Weights of a small mixture-of-experts language model, trained from scratch on English Wikipedia.
Size: 9 layers, width 96, 18.4M parameters.
Experts: 256 experts in each of 8 layers, 32 squared leaky ReLU neurons an expert, 8 picks a token, a sigmoid router.
Below are experts of layer 2 (counted from 0) of a mixture-of-experts language model. Rows are named up (a neuron's input weights, with its number), down (a neuron's output weights, with its number) and show model dimensions 0-95. Each number is 128 + 24 x the weight over its row's rms, rounded and kept within 0 to 255. Numbers have three digits each.
Before each expert's rows: "mostly gets" lists some tokens that are sent to it at least half of the time; "comes before" lists some tokens at least twice as common just after its tokens as in all text. This comes from a sample of Wikipedia text that the model never trained on. Tokens count by the router's weight.

# expert 18
mostly gets: " Yes", " MF", " DNQ", " DF", " —", "/A"
comes before: " |", " |\n", ";", "–", ".", ":"
up0:183181156176157158137141127095107139116133107174093152126130121129106163128135142145121125139122161157160131138148151119133147115120167116125135136074144114148118138134157125144103154116157106169152164098131174083138117107116163109129142127137151119067141137101134085138109153108131113094
down0:141131138138138138114112063086143111101092138125147104101126173144156185097153157122124112117134125130145110132142154109126128078137173119148080136094143123157137090116123136105137123080134103148152161099148149121084124129108106161109119088168122172144096141116138135136128156107119155146
up1:137129145128140136142116086102124147110150162124116130110176134119104128122137113164079150173143117187145109142071148121115108107155152074109096124136175140159160143145097124126134094132177142108130107106146113118112091122122179105144128121116123142147097140099115124091106108120122139078
down1:131197151091138142126111136119076145121121162099115095094143161114158159123122134117142138112139156101087150114105141139138129136117132093111165138117126109120149149182094155143127104139122163089153112095141100114154153160133132152116111136116114099090134118102177109106139089077126099123
up2:172106121120148125081134149121098123123052119158154107138117138164111128084134150142120115094157163119167136126141104121105111136092103129112184148083107123168152127147140140108126146139122119131137143121144129107107105158133141140110106088114119119110104103067138126102144154170147098088
down2:110090164149107103113134141121152121161152135126133154106144170143107123121150121147103166131118136107108142115159118116191120145127128147161152117127150135136119115157087114091052146110148067119143110135078155121154153142100151157128133122168124116155092096104123140089150129134136150103

# expert 148
mostly gets: " years", " family", " time", " life", " career", " age"
comes before: ":", ",", " in", " of", ".", " to"
up0:112142146143142119158120109073136183120129128135105115097064151152089146162149166164139132109093102136123143131116104132143143159155128177119148123170119126136113105098113144131099108101148162138137115152160164131119160158139074070114123132136113153152117119136142101114133106109165113125
down0:149150108126126121122137150092108101144141117158146116124155111111139140176112154112094148130123133096077122110132109184127135115167065121123133172128126110099150075146129113105122167125125146146145132141114110099071104106135129175147154110143060144138111107108139116091126143147125159120
up1:151156110111144082135110109163162181124109145151119157121091131126132127121145098136116161124121157145146132093130148104125154142106156102155137150115115154119154114110065094127147104122121124157108086109082155147129087089167129111134138069106106111172132099124137144127122111176119151127
down1:127141119156116169124147130112126093076118126124107127120119143129174123105130140107127123083127132086106133133111122102112066114127121107147099125140112145120159186115127108106153124124139067119115158134135137115115149132127114100141105120188135141128169146105153152169052118121139078122
up2:149130136152145148107167125129131202128112091102093134122147094123125147130086114142103135113082087142117165155103086151142140139130129108093143114101150139108135133098102097123145148106124149084063099124141144140119106123129093161139136175105127114115116087133118144165144162101106129123
down2:084111120126157121115105139107137163155124135156123115156110117134137138121100087075144065118143131104153108110087146081096107150130165161155124118154145138121093125086112125142164096103129139127092097162143140126118142101153124131106118092120113114148116107076107120135150109135117063138

# expert 2
mostly gets: " film", " album", " Music", " music", " song", " band"
comes before: ",", " by", ":", " and", " (", " in"
up0:090139096092105089128144134116106187115155093136146124137128176143107125134159125126155130116144128102108153141125139153161138140106143111082145109118103141132178141182129153115138169094112154100124147104132135075107124119130152120091102166098123130125133074135105121080164117108129117115
down0:113158113109183159116127115100137077175118082099109090143173128142166155120138157151158113135160159121134105103116122169140113121123158126124125130138134135135099145149147108136102157119118143154160128112121111137143135117133094121099137114112127142179082162152140137105085131154074082136
up1:101105154097116111120156147122142132137157118112157127119101126072125115135107108112075109110113141111144161119128168138151119130126119105159112100050107097065130138103167098096138148134120138093127160125123115106178122151130150135124117181129142125095103131113142111156106123081130149137
down1:125117102116107076076136105142139149152115100110113164132117085121133073131142142126099112127132136151108088151131146115145140130136127125184124107078135130144121141103161122105155161083137116095129162141129090116150130180111140129117116136126143108141128158143120122125148117107209164163
up2:098145118138114169109134154166135136144167112110104106112151150135135150152120123130114127135118149158118125149133153177139155121138112169125136103097128137133126109138145176098099193164120109127097130130096167141133136079156149157127133151115176096168123069151132118147146183146122109149
down2:130146123126097124167134092127102131113151165158157123169147107149093162127128107107133155118140113149176119137127100130146105155149124111132107128096133113106127071160114117140162056159131114135155129139104142100109142136134088133127140116166105166159174176082159109125122118132110158131

# expert 40
mostly gets: ",", "),", "\",", ".,", ",\"", " ,"
comes before: " and", " ", " but", " which", " the", " he"
up0:118183107115102131117122131127150131113120128148114123095130170153126084142064129095145110136114159112121148136121108143097108164153136096124106122065150182153140146105128084126125108131063114163117151137130100104106142070154122109133124162147132115108156102122119111115142108116117095136
down0:108116153128176113111107125112140143117109116154094107100157084115160099131071104090145139114129164185142119133116149142172149184133123125135103135108143129145137112132077132164143135111134145139141179076073136160118121105136139130125114121131112131118142115186136087101128116123124129128
up1:175112147108152137158115122108144128128111130118141084146142115155115123090129132130122134186142117129111123153114104155114121095116113142127074146125119152074111108097136113069108123133111126118102125087151156155051149119110141127117138119134114141085097094121097154124153072105114143150
down1:148115098165163159082148127158095101106111130114116118162137128104144159138146068136093141132152114125121118138135127123138121161128125082145149164129136122096127139188118149099139127091126144110171104113141113146149159160155137114139122145140143171126104175065134130104079129128129148103
up2:147166135111152118125132109155179126100173128148127142099049139120128106130128104088110142130137141137185098128130125126136153135117150146097109128104134139166105133154124113134154148133115141124164125147129127073098123100097170101159160115147155086116133112118120162125116128166159074147
down2:138140133169131166132128161109110194129118112129141149145176115151139122157107170132135137186144121127110141077127133114121069137202141118139079132144089103122139093164126125141125129114137101172102118122085137113156137138131121108102152140121124153130141141106165103148124148110134151129

# expert 250
mostly gets: "31", "50", "33", "41", "39", "38"
comes before: "0", ".", "%", ",", "′", "°"
up0:108123121166132117103166107123138148095090102159119136094132156117106109111142116109150166111150122172113142099114125084115172137148138158109111147108117140137089124121140171135106117158133092114169137109102131092126135128162107123139153129100119097143151095095147157110172143182103100075
down0:083164141130128107147097107133141128097109120163141154175155105111092183120082148120119140104077142147142097105151151109129128134158132107113138136087097133139148115104144124127119113147126125138162153128120155114125148052144143106113124118138118088118155108114143171118133071142137087104
up1:140164160156092096123154082096155183086123081135097178107180127141145162089117117134131135131158139118104137147103104148118147152107105114119098150102137116117126105152148156152136119102122130175131108122119070137130145068140122126096144122097147110114139126113158133136142107113139135120
down1:137111083100131176158107158153129156127101125155133126130128117100120120128140111150133166142105094163116155140106130092155155151132101110156087123137137104180105156112110100141175118104098134118114161158121147165145145170087130135118082148122152149147090160185114117152133141119115140137
up2:111090130121134152156129154122120152108133113091097149140115100120168150123092138147113126154145131170124158175153107103115173184121136150094114094092132136135108129114101079153102090113137102101145135149136099159127150124155131140101150117161125168126086110154151116126106117109099169168
down2:131143125137118141114088124106133136127126097135085159139116176170148098114113163120150130128114134163180120160123110121142172141132148114104171130107144125140144145117081116161123155107105059118145089138173150103123116176153117110088148148109119129104091152148164114124117153135093126116

# expert 72
mostly gets: " released", " considered", "ished", " According", " Votes", " used"
comes before: " by", " to", " in", " as", " on", " for"
up0:137115138116124110139133136098130150115093126135131110126101159198119088185121074129099087114113149138142149125106127139121100151132112123121150160201112135131082098126133125135104134134109129102143130117091133162164096109133117103132172169158125132120169093154125097140115101134139131165
down0:165105110093146114150142127113126138109125138130117137112069153112168144117123111123160120128109157110163156155132126101106128111147113151160112077158101130105174130101131138146179188113142104097112141133093128087142085099112151132106137102123158079151112143097162148165131127143148131134
up1:127120155150071098070138132135135140100096162119128141147149118095107105177124102133117114136103108112111128137099161099138121145121133120156179155142151109166113132110110128131153164161143105129129118133103147061092128128124156083147087145169155109145151113117100116126108117140111118083
down1:134090151123109105112122129144081119135142131110129147129137135133114122125122155135129134131190121152163153144121117117085116130135076118143173100088109138151118120143102094134145145166106159121149140120160138115135124109133210106124131130142121106088130130120183136142117055147077105117
up2:123142083136109134143133122148108140134137149185097124128080118104154126185105117138116117096167137112116167107134110102140137137091133128162152108153078103073156139129150105104149110145113143123168105125147150054130132142141123119173110138151143139137123103143113127156130129146137070129
down2:092108128170098072133151126143111108141107109139099103140120165150114140111133112136139085112145160141109104113141136147125141135136158144134119131154134135072183174120121156154136152149162125119139123134182114095137085141109141142153120122112111113132079187125095111125121142149185159121

# expert 6
mostly gets: " |\n", "\n", ")\n", ".\n", "===\n\n", ";\n"
comes before: "-", "|", "===", "The", "   ", "=="
up0:124178104131084132127164099155125159142072113120154133091126137117175127092136086105114137118105122128123082105119092116149160119115118132117077170121137109143100130107145139163154086149109123128085132133084134111113151139149115103074147146161104146110146127113118136128115133109088165128
down0:166090147082112143091172144165131135117098158122165128122142124160121134110155177167132124126125124068132095146092127110145124137159127143188100115099129125103130115070175124080115105137140145110141149108119113134144130136129115130120109171138103123146107111138111123128170142130110155088
up1:124165126103093097138111084118142132099139095153178141131087142160127090132123148125168128133112136139126165079127150158137133081139124120092119142128128108148137116136156110173147142118100129055138127118137173118146140096144151131157162153145092126138154099158149122161129119146123092164
down1:173144116136103155159120156108134100119146059118110159131105147141125117116087121146158192092116126163126105128092122118115120151160122106104114143149133140135103108154136097112111147125103092138119128100120146146197168131112131156113137118121109100120147129136111113073176139127163117103
up2:125132121151101106117110129127159165097107172167164097144102129148090146107101163135114113125143104137148085155136136090123092161072153151113120100089112108110138149127156095114158175140119113133116107127169105163138128158125127131138154140122123113110158142163071134139086117096125146119
down2:119072145107139141141107102135086103122157106114118163118090127122123111119105115127130141158164160138143128104164129134099134112099110148115192116147086100135152114131118115114104099124132137090129128152132112111147075089085139149090121152144094131091143164164100152163095158126137161120

# expert 23
mostly gets: "30", "28", "29", "31", "27", "32"
comes before: ".", " |", "0", ",", "–", "°"
up0:152155094135118141123157161155105142186092159126176125144104135132128105143100144137100137106126103112174143128126133113147146093116141127156088136162146092108109082149137139167138084169107089124091133131141107095149129157149169076121124118126121147136118111122083110161100107140143125120
down0:100156100143108082133120058109136117131151147105087143131139138094152116139115124092111087128127136165120098111163104160139144149157154134112100151092127139108145118126175163096158164117136143154158130165144165137132152098117115143137134155090129122131103142170148181137142123119113136166
up1:103155130134134076129151108125122148114151131150090094117111144166161096158130109071115108092168122114110165114145144104141146109129142107115143183147126137144103070145155129138129157101150137115147130124113179128135161129168110129137122165137113119101136176143172127169138134135106100154
down1:132130137162104125106102096150117119142110122105130096122155136164171102108120175110088103122140120181142119109131137143138159140139109086122127143120125107157071131111151139109106160144132131089131115089104161128100143140156149110131145163143120098102151153167201123159126110134148077122
up2:114142141117111129112142127147121163106176144143136161144139141144126105128135177148184113123131134105119125109118148127125103110137124128111139095125197084133146127162122074094117186124135097108125146151145165187136109129149127146133100129107155156133090153083136097111171129127153140157
down2:130122175107106155153089120145116123186109108141156136178136132139116124153101138130144147077113139114099145116143123141138160133116133155136137103143164162120116142080118119113100184095122110149164141135150146162162110120116142104110116158094108160157087120082108087116139111122158160134

# expert 223
mostly gets: " was", " and", " is", " are", " became", " been"
comes before: " a", " the", " an", " not", " also", " used"
up0:150135144105090113180099119090137139141128152123090140104161166096106170099167162185120131147142142129113128090143112133105159123151113182125085131139151115150111098123146100115180155143103116099115112095135129138148132133145110152082142142118146095137113154130087135119146106110113157140
down0:076145146163152145107126081161146163134123085147139148084112100134124106161132144144143132112083093156140145165061125146143066115163128148130085119142118161150120145133145147126098116105102126138121133127146150143082133105131145119107131141126121144100143175091134121127130103114165151126
up1:157155148091096128141147154119154170139113118096103143120134127139127084172174076108154128118154165113166138133130102151122121114146078135124101141105100145134165149103136125164129156161128130199153119119127121119136138157143122161160118152130162120135152147106116095168131095099135104146
down1:127108137110126078124127115149148149177130101152150130167131136128167116138122130131139142116106183113120131111098107147085120145165117126098116157107160125127156170124139106152144166166149137168150153108150139128122153075082114183096134150087119126117091119115107091120148118096134097125
up2:111120137135122140143149145115152132125131069175118093131147164120141190118141124145119101088125077131132135169113094145140122121141164117083111128114110098117088133139188133110161136136193125126072115122123109142109119110090110133141169163124142150092131125120132160112123126107135148149
down2:130144118141103135090132145112102153108117104081175143130150140154111109112119150089137154107123125102126097084116124091111161138087108116107140146147154122134156149101122164137138129153102133090131117108062168120118131152119145108136146132166175082186108133117139095135139103162124111104

# expert 238
mostly gets: " |\n", " They", " women", " men", " children", " Championship"
comes before: "|", "'s", " |\n", " was", "–", "|---|---|---|---|---|---|\n"
up0:128139132163153109125101136080090147148146176100134098108085143140113114109122099132152158133198124120144159148125135123138175139116141130142139113119123102161121119146091136101156139189162136179153130124131156062136128159165100134101117118144153153136114135135131113148119119096140107145
down0:135146123149104125092101146127128112145121101145138117163112079137120153173144172127128162148135165092179129071136129097111190144118126150153126117125127102116153148116137129106142138151158112134126112133134128188109091068132121129136107152105154160111134090162118141142152162123148107152
up1:077129109130178175131096138128153119114178139159135123105133157117148134131116136103106163135145154121113117133140087168114132129097120143128104099091145109176119132162116132138112131155096144105109124100091137091147148148095129144154111119113183123159134138169063133131123147129145082148
down1:139113141183128133146120122156104101123146124090080120138176096135165160156139125128142133131128107096122134128148108127133124151102106108120166134116160167105135086138092126148119115124089142125144160133110119096102160152142178143131118128125154151136177180125113160131153095056122126107
up2:135128109107126122165125115137088186132130117122088169122071125132119110194124121124139117121099104098147133131144131139114102106145116146111104075140106127151135114108131125147139113159144124116093079156114112125121126137176118110146115126087098135124167107187131118104123135155138148197
down2:114128075098121127109145138181087119106128132119102161123103147129130166128108140159072129122093116131153093158148156121113147134129124134181112143165147151093134117138110127144133143115144126108130141112124127168128074124116129114158094150095111194113160119134107111094099133162150081119

# expert 156
mostly gets: " was", " is", " had", " were", " are", " has"
comes before: " a", " been", " the", " not", " an", " in"
up0:097102106127123183132145119092159137130116127103148112118124123157158158189118112157129104183141134160122162144121157142115103149102179169115152164139107129121147108130119109133106150114132111122165158139109192109118125152138148111111143100128113152163164094151150094116112112123086115130
down0:162190123141149088130123157077097121142156154118122074131140133094141141139158109129105141094154122111143124140140151132145172122128147137095127158100120180140138090115122108100115148122081118090070125108092116100145165150120130140138118101126114122074101120130115154133126107157152127112
up1:054168164133177111157138145143098168132124099128105149122159122095108134165113130161107122144126147153094129116117143138128119166137164131142150140121133163132141141123113084102107190155142151122122124111126143119124110134187123128074098132104165132176112133113126128116136124110126171132
down1:138123100118126143148118164138134146161106121078109124153125105132115104156129153158140133108139122164172110181097102139155162093101121156079137123165122143159103132105153129116103161124147152150144133110108119174118097139127104125107157070117163132127077148120107096143139163106146156105
up2:134120135143135125143129097151076167132131132130088090073121109143139079136117134144126112110140172138150160142128142157135166156103152145099129121123171116093073135129138115149101126118135101138151153128150145096125116146144141117058095144133166109127119110069081111132138127127165120145
down2:172095098157149150092135118128179149083100124117134135154165102113133140140136106141118138158118156147106116147102092133137092121146100169155160128181144131146129126136121150110107116171113127124135124158068164129100138161131136115104118164109121102134129145116104120178123106100117066124

# expert 136
mostly gets: "See", "20", " See", "–", "19", " acting"
comes before: "20", "19", "18", "10", "17", "12"
up0:145136158099113137119151152138106125121145140139146115102134105139145144163191109078121105117116130131151162123066128123117135168115134123141131107094144125152149201140101095161125135135129125126122133124144088141156112135125102135136133119111128104124110087160088104123152162204142086149
down0:119170124092093116108113128147132140136134162145152121084125129116159129164174099080132136076105145111142117108150124132099139134156142123182122069121101105100118158135130110157152093134140141151159132160133116142122110115149057140110109114115103108107083120142106156129142170136150121111
up1:147118119130127134141101142116137160127126136219135114161082159162116143106155144146120146089140126129084116076121108176131093140104132123154070124130141083144104102167139118108136123139116140114092131138157124133122105152114161120162086112090129145129121102138134095144153131146094121129
down1:110131171132145206124080151137149107147149131143126117192110095181112113097113097104140157142122132111131135168135132138147133131066160151168115189134096139123117105108116160131129138145123139123114103137103106131161131144126136121112138127132154135136140094093133138131173138103106153149
up2:111135166126106141097109121154124174101098122105132101127151127116097083132116139177150128152112113105131144140107104120151148125076144119123155122097130098087169124120085136137120119094188163109124141115124100087141131090125128108121117157062150145118111138109120160098160157110157145141
down2:097161152107093148112100107143096116100085133108082094114096119128130086139127163125161094113119168084115128115129133112208142136112125111132102107139129154111113166146115130086153131106168142137113128103125102109120146105086148126145152184114159129143134129115109142115101137128122111165

# expert 149
mostly gets: "aug", "20", " headquarters", " terminus"
comes before: "0", "1", "2", "3", "4", "12"
up0:158122107140112140139185146110128159123090133170135128106152132136148175121120102144108089116122113151128071122101103164184117147116094169130128130115125135160103148125134077148143110133146147140120139151155097093129114134093139149141144136102101091137124132157201128131116145105124106167
down0:122153129132103078121117137132126128137159103103126111114137146120156109100114088133136151123121107084102094121143117170129114064110162142113144109176121143139093132131128136125177164131086095162123114154107146122076120100096146086119131138147135083147149145155137163150104149105159137166
up1:170136129136083166111139152106154151115145123178143092142132128109133126150128112123159156092144134132117178101136136150148122144124147120143139079113147088134114142115117130127134079136119145119122149138098113117111151097159158075172100079105097121142174075128134148168134122092135112103
down1:102097130133082112147120097118141177137114111106123121144105137130161118143155101105122148147157160150149117143145139095175118165125129119090146126147187115117120110132123108093140137144132106112135099168129124112129156154145149105157066191131157122152079121156135103116111150095126133173
up2:136118125136163179155132142134119146134072111150131153142088162106116078126131118160126132145198114134108112100132110114166175092111124138180141128137126164138140127126146102119117084099131093098153154135133129093138148132177120139081143109106144118115133108101138127165121141092154120115
down2:144136138136114104128107146143082129123112147109107140112182147109115090137127139125088100140139145127116151115144121122148131108090164165160174148079087142121075094103156143123095101102163137106135123150127127080158124088141128161120136071140118109087140126101160141112134111160103113122

# expert 145
mostly gets: " led", "ated", " established", " wrote", " produced", " considered"
comes before: " the", " by", " to", " a", " in", " that"
up0:088114131105146106129128141122135101138153155107109093094130170128128140143136117158141104127127153123088212097164134108135079125121144148149155132079131092129143132140154112127116171083090131136115131094102104103130168124127138132137127187137131090139123140126160143102123123116074145127
down0:114087115123121109120140125145131109158128107129060139095117119132145147099141114105087105133134179143152112137110138148126121062161128120132105145122123131124160127133157161158111157090122112135083127142138147127138172106104174161132115157157118122122119167154126136112088183124186143115
up1:149136160094113172127105106124122136111114135160140143136133123124167136119112132131119146141151156141135144138069118137135148101099128112137152141123137118139166144083166060140136114144165101143137117129108102146166131125141190118132131125100103130147131116167170152086072157125180165121
down1:128187137125127124122123129159113141142124138101109134119188134111162116114111105135136089129116098136084170133109145095133125102104171123121123170106139144111099134138140148144133115153143075109118114126173118157067148130099138115104172137137114152142078094130143130157132086071134141121
up2:121121117131126141121127154074128116078102120189150152151126082129139155156145143093125150123151173140131103177089125112158131138122128122111136148146140130179116089119091124166125121139131182155130117112106092114127091162116152121079126100101147130141126106143143136111108132141138184100
down2:124138108136137127085058146172155145130154148089129122132120173131136142093150115138130082114135126138124100092135084112142149142073173116169112145132109174152119087105137147126160134144129160121105123109130116159108146118151104126124122154165126094088147106121108099153159148135102129102

# expert 185
mostly gets: ",", "),", "\",", ".,", "',", ",\""
comes before: " and", " ", " but", " which", " the", " he"
up0:172122081092138122125087120095101129135115119099144146121108100134109145114115152079208140136141138149144115152114169141140121127161124122131142160112127132140134137165128109140142128131131121125158108173144117109151126061161129165157125093138129100135138108150108205155129148117111141132
down0:121162191160118138147174103078157134121161102090095125133136129161122157164110144120103148123101146093107143145153116131199110128117132153136107156153107156107097140154108125164106084111122111125132146109107139110139137148128125099139141144125135108123151120148095077110139115177123162129
up1:135096205148149163143158143113139151138137118135122114159120144130120169146126149134101132147105099147129161127100097128133107153125163111113085092112134127098117127124111147115138142093156144104094156077121130133128110128165106137130139086104098096130120112158157148184135112128113195101
down1:150123131089176113111124148146131073142094104127128109136153151132116103123108095100133126143124090153121109159146092136093141131077115122139184118158142109131133087119130146138145129165135176155146092078140111122158115173122116112165080116125153137088135139099110149119119083127116116124
up2:137159126086086079137163102145106122148135123152129117170145120133127157138125104157127131136112117116126125134158127202159124106152107123150119130124100162108139148160162126133161108085102151146103134173091125125102164127106139101143186121111109077142161103126127160133105102119107098131
down2:113114101131122124139104168102125141106123112098118103077134133112124155104132124112103108127131109128082142139105113088100149133123168140099126135134131084112111119084091155126105123115142051107162114088108106154147093123125123125146072106119162176136110152134152077159128110148131120114

# expert 70
mostly gets: " became", " being", " including", " when", " been", " named"
comes before: " the", " a", "|", " an", " well", " \""
up0:157077148177184118129139127116138133128151122118095110128138179129098146101125176118106099175118183135131119112127142114114148144092133102150116141111141145133121092153113108129095140113159089131148112130151136087155131140150138151114157127119180080127143139147129144087105170117153153108
down0:138139139112156096071140153128102117187101154152115160166123133117190125134153161132128140104149136161124139142148130113126110154075103119106158125118175135095159137173115096131120156114138132151095124167147187130153119107139130133124172139133142092131117115120106143117147148156132121092
up1:097141107135121137168145132113121168144134123107122127115158126149133132100127116131181111160098141126129156095145094195101078157090116161126109111125119134132152150123122109152133072137086136120124143141112117174146112138130133132155137174129127156122115160121130118139067101151108174178
down1:139137155121096128124131110097125082145122129131139153096130148122124118142117097117172153144121114165149147118124069150094130141103127091124142106104147120105108145086118107156154109115073164083168112092148135089142059125136115119142121173128110145135126132131139118155097115114098151180
up2:125152150174131139110133108115150142131093127118120141134101143086184131139176155112103116162139099156114148146126120191148091095104113183106116114128118126191112093128138118123155089128176096111139129125123143106127113137113078133136151122149169109108149117140165117126155133125164130131
down2:106110101126153112157125151136169068146119138123125096130096123164172141079112090115114128144151156153116119174136123120133169128112085110140164180131152119111128113148098115133141133125174123140097143141062141124120121151100107134108105103129094132128155153135124111087148151113098167116

# expert 164
mostly gets: "|---|---|---|---|---|---|---|---|---|\n", "3", "4", "2", "6", "5"
comes before: ".", " |", "–", ",", ";", "th"
up0:166087124107114130125133187137110119129074124113171070133146146131112162108139155139122117118167114135146145155129124119152108154059144130147096141108113111152142104127144153144141078130131124192155114113113091099114139143088140107115130100136132102130139096112108106157093136160147140130
down0:134141152111147138147148054117112080161124130114121139147092108078154117172123107108153109093102149106110170093123130132146147109142125180138130130148139137131095151120141121075131119136137106143131117129151133143137117136100132122133125187112137117106116152091098156094195139127116165118
up1:101084106098136089143130099150133126151168115137118145110117173118071143127097131147108121090149109154117138120131066099124158113150138150099137121131118088121134112102146117085133134140108081143118115119082117161138152109130111129144141176148125161091147092127163133125134169153143082118
down1:131106136134096161093156135155156124120161133155079118178158126152103138145153153120146121132186120121137135054141144104134095112112118103136147118121154116117156091135117098130164138108142136144156094110080091129101143165138140108132128082113091148117123113157109091089130136123099125139
up2:121146120131143160094140119159136103148080124128133119055089126151098130171163097142113128117147122115099127124122124156127107121135163139089087103104121156132091127151153156118126098149155105157113107139127100139130107131113155176121114138087117122143103050113157128140087144119155118133
down2:140163111123084109122119097120095051116141129130092161142113124112117176154113164126119115120161139115140150142119111104111111114125097095118088119136094134110139107125101140108078149109137097127127175101129130145142156116168165116142189134141095136094121129113138140185133139130107139101